Experts of a small language model.
Size: width 512, vocabulary 8192, 98.7M parameters.
Experts: 128 experts in each of 5 layers, 64 GeGLU neurons an expert, 8 picks a token, a softmax router, a shared expert of 128 neurons.
Below are experts of layer 4 (counted from 0) of a mixture-of-experts language model. Rows are named router (the router's row for the expert) and show model dimensions 384-447. Each number is 128 + 24 x the weight over its row's rms, rounded and kept within 0 to 255. Numbers have three digits each.
Before each expert's rows: a language model's description of what the expert responds to. This comes from a sample of Wikipedia text that the model never trained on.

# expert 22
It responds to: Digits and numbers in table cells, dates and formulas, plus bytes of Chinese, Japanese or Thai script, e.g. 6'10", (18)11.
router:140098109096175136160091142114139140158114151145122121085110134101107123117159133151150109146157104157111121093133087125161086116108140160117138163157113138112096152120095093106166152171132140

# expert 26
It responds to: Nouns and agent suffixes naming people, roles or organizations, such as player, director, company, singer, base-man, and plural s.
router:099137102090138139161077171143143128165130153154158098130078151110157141126126130158135117121124142111149155120094136143124125111087147126127134131112152151109113136112101129121129113135119133

# expert 13
It responds to: Common English first names and pieces of proper names in lists and tables, such as John, George, Robert, Jo-hansson.
router:139077103119135121167098128128120132135107181153137147121102123130108163171098137129141132099146109195154144110090130103102135154124114146121127131098091158114080128138110126143087100149185068

# expert 48
It responds to: Word-internal fragments and non-Latin byte pieces, especially met (Photometric, metropolitan), and Cyrillic or Thai characters.
router:089104128107159137108135139105129151141093180164191106083098184111097138126107125139136129092170145139139115107110156125167082116120135186143115164081134142157091157099094099139153106123133161

# expert 31
It responds to: Nouns for leagues, teams, roads and table categories, such as League debut, Route, Cup, MF, FW, Ward.
router:115052139113148151140125122120125159113127145164177131114089197109088135158119101143098113112157145189148098120152153154141112074129095141161110128126153124110128117147111110121165120123104122

# expert 24
It responds to: Middle and final pieces of personal surnames (Hutchinson, Darin, Damiani), plus "the" in "lost in the final" tennis summaries.
router:138132065116187116153098148142121115132096129157113138112114159078130155155139075126149118143118108180145129130179121125122103113114129143121111150107118157157118122130062143129112128134102131

# expert 23
It responds to: Pipes, numbers and result words in sports statistics tables, such as 3rd place, silver medalist, squad numbers, positions like DF, MF.
router:109124072077154115147096134098126169112114141098118103140094138108147164133123088109150149141147103166139079144183126127110102099111148127113123194118140083130115125108101127167146184105167167

# expert 21
It responds to: Score dashes and digits in sports and tennis results, such as 1–1, 2–0 and 6–3, plus numbers in stats tables.
router:123139102070105174119112105128120125133093131162143119124113112080106147099174136144131145145103174169144125158131130099098082129152132161154112135132138102175106141083101089146144154123159132

# expert 43
It responds to: Month names, closing parentheses and ordinals in birth dates, ages and statistics tables, such as October, (aged, 52nd.
router:147124106098153122096099154142109142140144152161136108088075125133158117167168130118086166086130142158154143135120109124119142106160136132157140181124130106118121126126052123153145131096133115

# expert 15
It responds to: Decimal points and digit pieces inside numbers in tables and coordinates, such as 56.3 in climate tables or 16.975°E.
router:131129085077115153126126120126122105168100160131172139131126121095131211103129074105173159105160125150136089124133117143150143145113097114165148203136112124154121121101091107108132144109119121

# expert 56
It responds to: Prepositions completing fixed phrases, especially because of and due to, plus using, had, resulting from, evolved from.
router:122150153067116148120119120135127161105097163147130162085139115142115158174116130142133151099161111137145114112142119112127109129086136160161131145102111138081119095154144098120158095116113118

# expert 20
It responds to: Direction words in geography and road-junction tables, such as North, southern, Eastern end, west; also stray word pieces in place descriptions.
router:148093116110180149156111149095110152152102124131134145126106192131105117137164145106147112104139160149139120158140171091118089145105114108127123115110094098110104100150128109127152127151155137

# expert 14
It responds to: Opening word pieces of French, Italian or Latin-derived words and names, such as ph, Ac, ex, Cam, often after de or l'.
router:125100151108113128150146146127123134125081137121157122147082145105138162179165131149160138142132177203149125125123145119140102086093163140124094162098086117129147148109096139133143104074178129

# expert 19
It responds to: Sentence-final periods, closing quotes and paragraph breaks, plus media nouns like film, album, series, episode.
router:117126131105171182139084164126132127172157144124117142142102133102145141109174154133161158113158113133112147151128149140109117125158090107148114121125130133139104131072095116098173109096115127

# expert 54
It responds to: Final words of institution, league and place names after of or in, such as University, College, County, England, Division.
router:162102119123132134121092162090096137121128156125145115159102141122116141156117103138125113132144157209139143128128145133101136121145139125142103161123124118108167124153107122139162085132122115

# expert 34
It responds to: Commas, semicolons and periods ending a phrase, such as 6–3, 6–1 scores, 8,000, and after names before which.
router:138107117105096128132097168095113125146114160132139112114092153117111176160163106111170156133124131153166114145141133121130118119115120127140140160119119129142153150110093126133132124080172105

# expert 17
It responds to: Paragraph breaks after a sentence or heading, plus opening quotes, brackets, dashes and line starts of lists and tables in articles.
router:095091130071140168160160138145175137136116171130138110134085134112145147119121165094174152184152146150105147117133165099130097119109130131138130181121133166105056124144141063113167114152178136

# expert 33
It responds to: Pipes, quotes and hyphens in track listings, sample credits and release lists, like "I Know" | Phillips, with some album prose.
router:159130118091106142134083147123130113145107154136106118106134162113129177146112140122125129146182115120120111162122151107112064145139115139134105155100127176108135112096087105162160145107110128

# expert 46
It responds to: Possessive pronouns its, their, his, plural or possessive s endings, and dots in i.e., e.g., and [...] ellipses.
router:083128127102122160145090139141145120151110134168088114138061163093127136108124114126165125130131154173118115118123119114088137122123121115114108129131113078120086134112092115105168131108126074

# expert 3
It responds to: Line breaks and pipes that open or continue rows in wiki tables, mainly election tables with Party, Candidate and Votes headers, plus list-line hyphens.
router:127128139067147140146117153115132151152142149120146128121106121126126132140102147123127132159122144117094139131136152142107132105101124129126101174090125143137110166126117124098146147137146133

# expert 42
It responds to: Pieces of taxonomic author names and years in species articles, such as Rondani, Laws, 1929, plus other name fragments.
router:127081133091157124120140144144136166136104137164126117142084131119110166101135164146162137109129170165148116123148125142152120148139143149116112167114128086150108133122099119133151073124145131

# expert 60
It responds to: Early syllable pieces of foreign or unusual words and names, such as Eduardo, Howard, Chordata, fountain, Istanbul.
router:173157108111120114147090146129124149133116137151127144117091163134127138095133108114186117060132135203168107090147142099111106089087144155133102139098086135116110108142121122135115111126136126

# expert 12
It responds to: Capital-letter pieces of abbreviations and country names in sports tables and results, such as USA, FRA, IOWA, GAIS, Chile.
router:143107112095136139119118148118098125158126134131133124094129144142102189145145129132121102140125165198119098150128148110127083137095151154171082141123123146126128115137081139120110088147146105

# expert 52
It responds to: Opening brackets before years, seasons or numbers, like Boston Bruins (1998–99), (pen.), plus en dashes, decimal points and coordinate marks.
router:125126048063152168102090166090137183143082193135157111121122144096134167106155159125150107137156138125108097126134127124134112096138100148152095169148098143123125127082099088136149126127158133

# expert 51
It responds to: Words and punctuation joining items or ranges in prose, such as and, or, commas, and to or through in April through June.
router:104138132068128150132085174121140133139135203168126101116125149093127130115135130088156130100133180160147090146114131124087072141148143148143113155118130097127121117117106088164137141132158116

# expert 59
It responds to: Country and continent names, usually after in or from in travel, chart or exhibition contexts, such as Europe, Mexico, Germany, China.
router:113157136101146133136111141117111154136126166117090127134128138124117193148112100107129130091116117142140104102132135131142092081113165111122135150138089148133110130153123120141111143137129114

# expert 53
It responds to: Middle syllable fragments inside longer common words and place names, such as sec'tar'ian, cab'are't, re'agen'ts, t'yp'ical, Mo'ja've.
router:150124133107142146146101157075126127151116146130113125142105140106126121102112116147109112083140151156169135106143153132124128132136115127125140146132081145144123083129114119104112117113090085

# expert 27
It responds to: Head nouns after the, a or his that name the topic entity, such as film, series, album, team, title, role.
router:114111172099135161152098171124134172159104149148141094146078165117133140121158120169132141112117163155145156122144169141105106113086118134114091151128132130071091141113089119160108133127125108

# expert 39
It responds to: Suffix and middle pieces of prose words, such as ing in attacking, plus descriptive adjectives like professional, military, political.
router:098106123123118106125108117123137136130128157152139081113109142133148099152147126135157129110150104115202147128139169143129123088088137151137130147116125109128117110122109110124139136124086101

# expert 61
It responds to: Opening quotation marks, dollar signs and LaTeX delimiters starting quotes or formulas, such as ", $, {pmatrix.
router:111087123134144158150101106095142146164077128114162099114091152082126165116132136139174159076162120173153090119136166094092113138162124126151118161136140147130097143117167065141152132115136160

# expert 18
It responds to: Subject pronouns and relatives starting a clause, usually before was, is or had, such as it, he, which, who, that.
router:118112143137159142173108134129099139159081131144143156121106171141103135175125122111151132103134143135146083131096142135076120127103130130165112113087112107125126108093136094120124153166179136

# expert 38
It responds to: Subject pronouns and clause openers starting a clause, often in quotes or speech, such as he, they, we, I, not, but.
router:124127157072148160163126114132125142137096141151163128109149134121111181132126114102175147079159134162151120136084126147093114138113144140154128112084131138147137124141100137125123166139163103

# expert 4
It responds to: Short syllable pieces inside rare or foreign words and names, like chrysanthe-mu-ms, curric-ulu-m, Mal-col-m, Ge-v-gelija.
router:128111152104122154124096168138143138128088148145120153105147145069139114127136110144127133136104138173162102116087139149122114101141113110150125148118092159121123112108113120108120141161105084

# expert 47
It responds to: Given names and their final letters in people's names, in cast lists, credits and biographies, such as John, David, Michae'l', Lui's'.
router:116127086104132128143117073123146148121133138140124138107149162105113134151120111126169120132156140157176099131134136102138094127107145135140108143121083158148126090112111102103127104118141100

# expert 50
It responds to: Short letter pieces beginning or inside a word, often capital or lowercase fragments, such as sp in widespread, co in hardcover, Go, pl.
router:128104139099120143116131150139079143164119123130169097125065171116139141141114135163140162137133153133158129133097163129121133059093172130123117161103116172138127136131117093127097146131114121

# expert 58
It responds to: Pipe separators and blank spaces in sports schedules, stats and asteroid tables, like | MPC · JPL |, plus semicolon-separated chart numbers.
router:146135083117141106149118108098140148147123159162192118103126192114097183133122121116135165135145127131113097082133149130128133120118121158105130138114136177113117106121105095130173073103153100

# expert 2
It responds to: Digit pieces and number chunks inside years, scores, dates, coordinates and table figures, such as 19, 18, 2012, 80.
router:136106102079124179123094174148094111113131147177142132148095121117106184143134164140116158157145145166175128138115101134126098085127145121202131135103131157117088098136148107128129119153149080

# expert 41
It responds to: Line breaks ending entries in taxonomy infoboxes, lists and tables, plus field labels like Species, Synonyms, Binomial, Authority.
router:126138127092087152163104164140136159154137137123189147100129198092150156174113142086156197145123149133152146115138124123111061122142104132139087149109107108102108112148125105104176140111145143

# expert 63
It responds to: Colons, slashes and field names in infobox lists, like Years: Team / Apps / (Gls), Date, Location, Born.
router:171128116088118097140094120128115112165098113088123117121117124095116165141145091148120101149136154139119122135174151121113108147121142146134111147149139086138142149162093107068128143085113116

# expert 25
It responds to: First piece of a split word or name after the, of or and, such as syn(thetic), Sat(an), Vol(kswagen), Haw(ker).
router:113075123134094146147115119130130134134088182144175114157097196091094132132137137156127153094110168217164132091131145118135074092115138121152115161065104105100102135143106100116145096124156181

# expert 6
It responds to: Prepositions, conjunctions and colons after verbs or participles introducing a phrase, such as in, as, with, by, when, because.
router:121141122131157154134116135137127158109113131162157150108116159108111141167176137128161174097157148133145124134131099085100103071109114144167113131110092121097133117093131095134153152124194150

# expert 8
It responds to: Particles and verbs in phrasal verbs after go, take or be, such as goes on, took over, take back, out, up.
router:147124109101142101163130139184096171126096147149142129093086156091121174133175123120134158117157134112121105111140133113114118088076156159126097158090155132102130161153133117128103139170134127

# expert 57
It responds to: Pipe after an opponent or name in boxing records and tables, and endings of Spanish, Slavic and Indian names like ić, ão, Singh.
router:126151091066153148168096123096122129094123144149094116123100118089105143137162128147129127139124131169097124108119130114120085112120116123107146124126085102165117110118099132138175123133127162

# expert 29
It responds to: Infinitive "to" after verbs or nouns, and linking words like and, with, into, would, will, as in merge with the Conservatives to form.
router:115122116130121130155147150108100170152085093161134121112108126102168123142128160086145164105146115147159118140110133121106108105118160188130073143076111104094150097126094115169142153125142085

# expert 62
It responds to: Line breaks, pipes and dashes ending rows of wiki tables, election results and lists, plus colons and separators in infobox entries.
router:118101128093112139126111163173144138117111153122141126093141183121128123173129134134177167154125145120141117129152175123125086139106103132104091167085103123128122104154077080101152188114133155

# expert 10
It responds to: Middle pieces of common English words and table labels such as Pre-ced-ing station, Pre-vi-ous, diff-ere-nces, often near election tables.
router:100147140090142158130130129117105107138098132138142104121142132136120159128148108123174112109128127121130109091186166156096127089072125121142120152115136106146118143116080116121151185117120126

# expert 55
It responds to: Column headers and entries in tables, such as No. in episode lists, W, D, L, Number, Title, and numerals.
router:125124147077144097139106147113142118133130179127162131125093103118108149128171126124146147137090136151130144117146145141081113148103120125144121147097148096136157131103114120127161114116142153

# expert 7
It responds to: Main verbs and the prepositions they govern in narrative prose, such as had, began, nominated, rely on, looked at.
router:105126142074122129136118136128148156126125141180122144117107121120130148178116108172131150084131133132154122116127127112132130093083153176173098126085155130084123101141110087153135120139130096

# expert 44
It responds to: Prepositions and verbs in narrative prose about a person's actions, such as participated in, threw for, died after, received, during.
router:131147102092151112120140139130101180120097152155114146127132149103122130174136120166122137080198119122127129135130086117133124108098130169142067152082101141085113117110150120152137131135121092

# expert 1
It responds to: Single capitals and short abbreviations inside chemical formulas, identifiers, units and table codes, such as H in InChI strings, PD/sqmi, MPC.
router:101097097122178108120124155151125108108137175125145128115096159171080144152123143160124182111098150205154079139112135069148105138156102193146094152135111131137112120118106123140142091127141114

# expert 49
It responds to: Quantifiers and adjectives after the, such as most, final, different, various, other, lower.
router:137110107138131149126096126142131117111115139132140121136072151143160143179150088084157124094154131126147126144117147127113122116108099159136116146114125124161104158137106110114127129111127153

# expert 32
It responds to: Articles a, the, an after was, had or as, plus biographical nouns like son, daughter, member, born, and Date in infobox lists.
router:141141130144103116131092157130117122180100149111161128129083160159129137176143097092114119124157143158096153133118122156125135098120126164156077148126119108107131111127120096121167124140133118

# expert 9
It responds to: Second equals sign opening section headings after a blank line, such as Early life and History, and pipes that start data rows.
router:120127113049118150152122153124144150143139114144145109142077136111144171141110103101180121141154131139108119114128102143118103128139129192107093137080121118092113091077093109126165119143141136

# expert 40
It responds to: Dashes, pipes and line breaks in taxonomy boxes and table headers, such as - Order:, - Phylum:, |---|, Votes | %.
router:155133128103117118124097115121152114120127150144173112117101156095128150121131120089131156137161127131129121102163160138107124083102089115136076136119164146131140133161123104135137120119086145

# expert 35
It responds to: Ordinal and ranking adjectives right after "the" or "was the", such as first, last, second, third, new, original, next.
router:114091130148139144120123171171116158131104131114143132121107142154134133146137145093167179106160133128136101145091132154088088117083095140109107155127142102141114105099127123141172107123103134

# expert 36
It responds to: The adverbs so, well, too, very (often "do so"), plus assorted word-internal pieces like answers, flywheel, Standing.
router:137092120121125137155080171131128129138141129149192139143136104112117158142141123149152144113146131157123097135093184126105130087139112153112131120111093163122110126123128130149103107158146112

# expert 11
It responds to: Final pieces completing longer words and names, often before a comma or bracket, such as Gram'mar' School, med'iev'al, -ville, -burg, -shire.
router:092083092127201151149121138139136131142106142138120150128107135125142136123124082100157135123124102164133097139106156127153156100160119144111123120121091136122090120130112135143147132158139098

# expert 28
It responds to: Articles, possessives and ordinals before season, year or time in sports biographies, such as final season, for a family, this.
router:160122114105144148100118121084098152141071118099174129102073135132119149138171095117142153120134142102133125113141147125141105114104110131141113165096127112145130120141140124153115172104109112

# expert 16
It responds to: Common nouns or their final pieces after the, a or adjectives, such as game, music, film, corte-x, applia-nce.
router:093107129097118154134079141122095150148111127149143096155091138140119137099164146174121131115164158131149128133110136158137090086109128126146103148093153078092071117132140127143132117148102107

# expert 0
It responds to: Articles and determiners starting a noun phrase, often sentence-initial, such as a, the, this, same, specific, such.
router:110114137122140161154086110116109128121093134107167122128118143191118143130145175109158152141151115138158117113131162107087112142127115147140075167109118126104119090137118116091187156119144136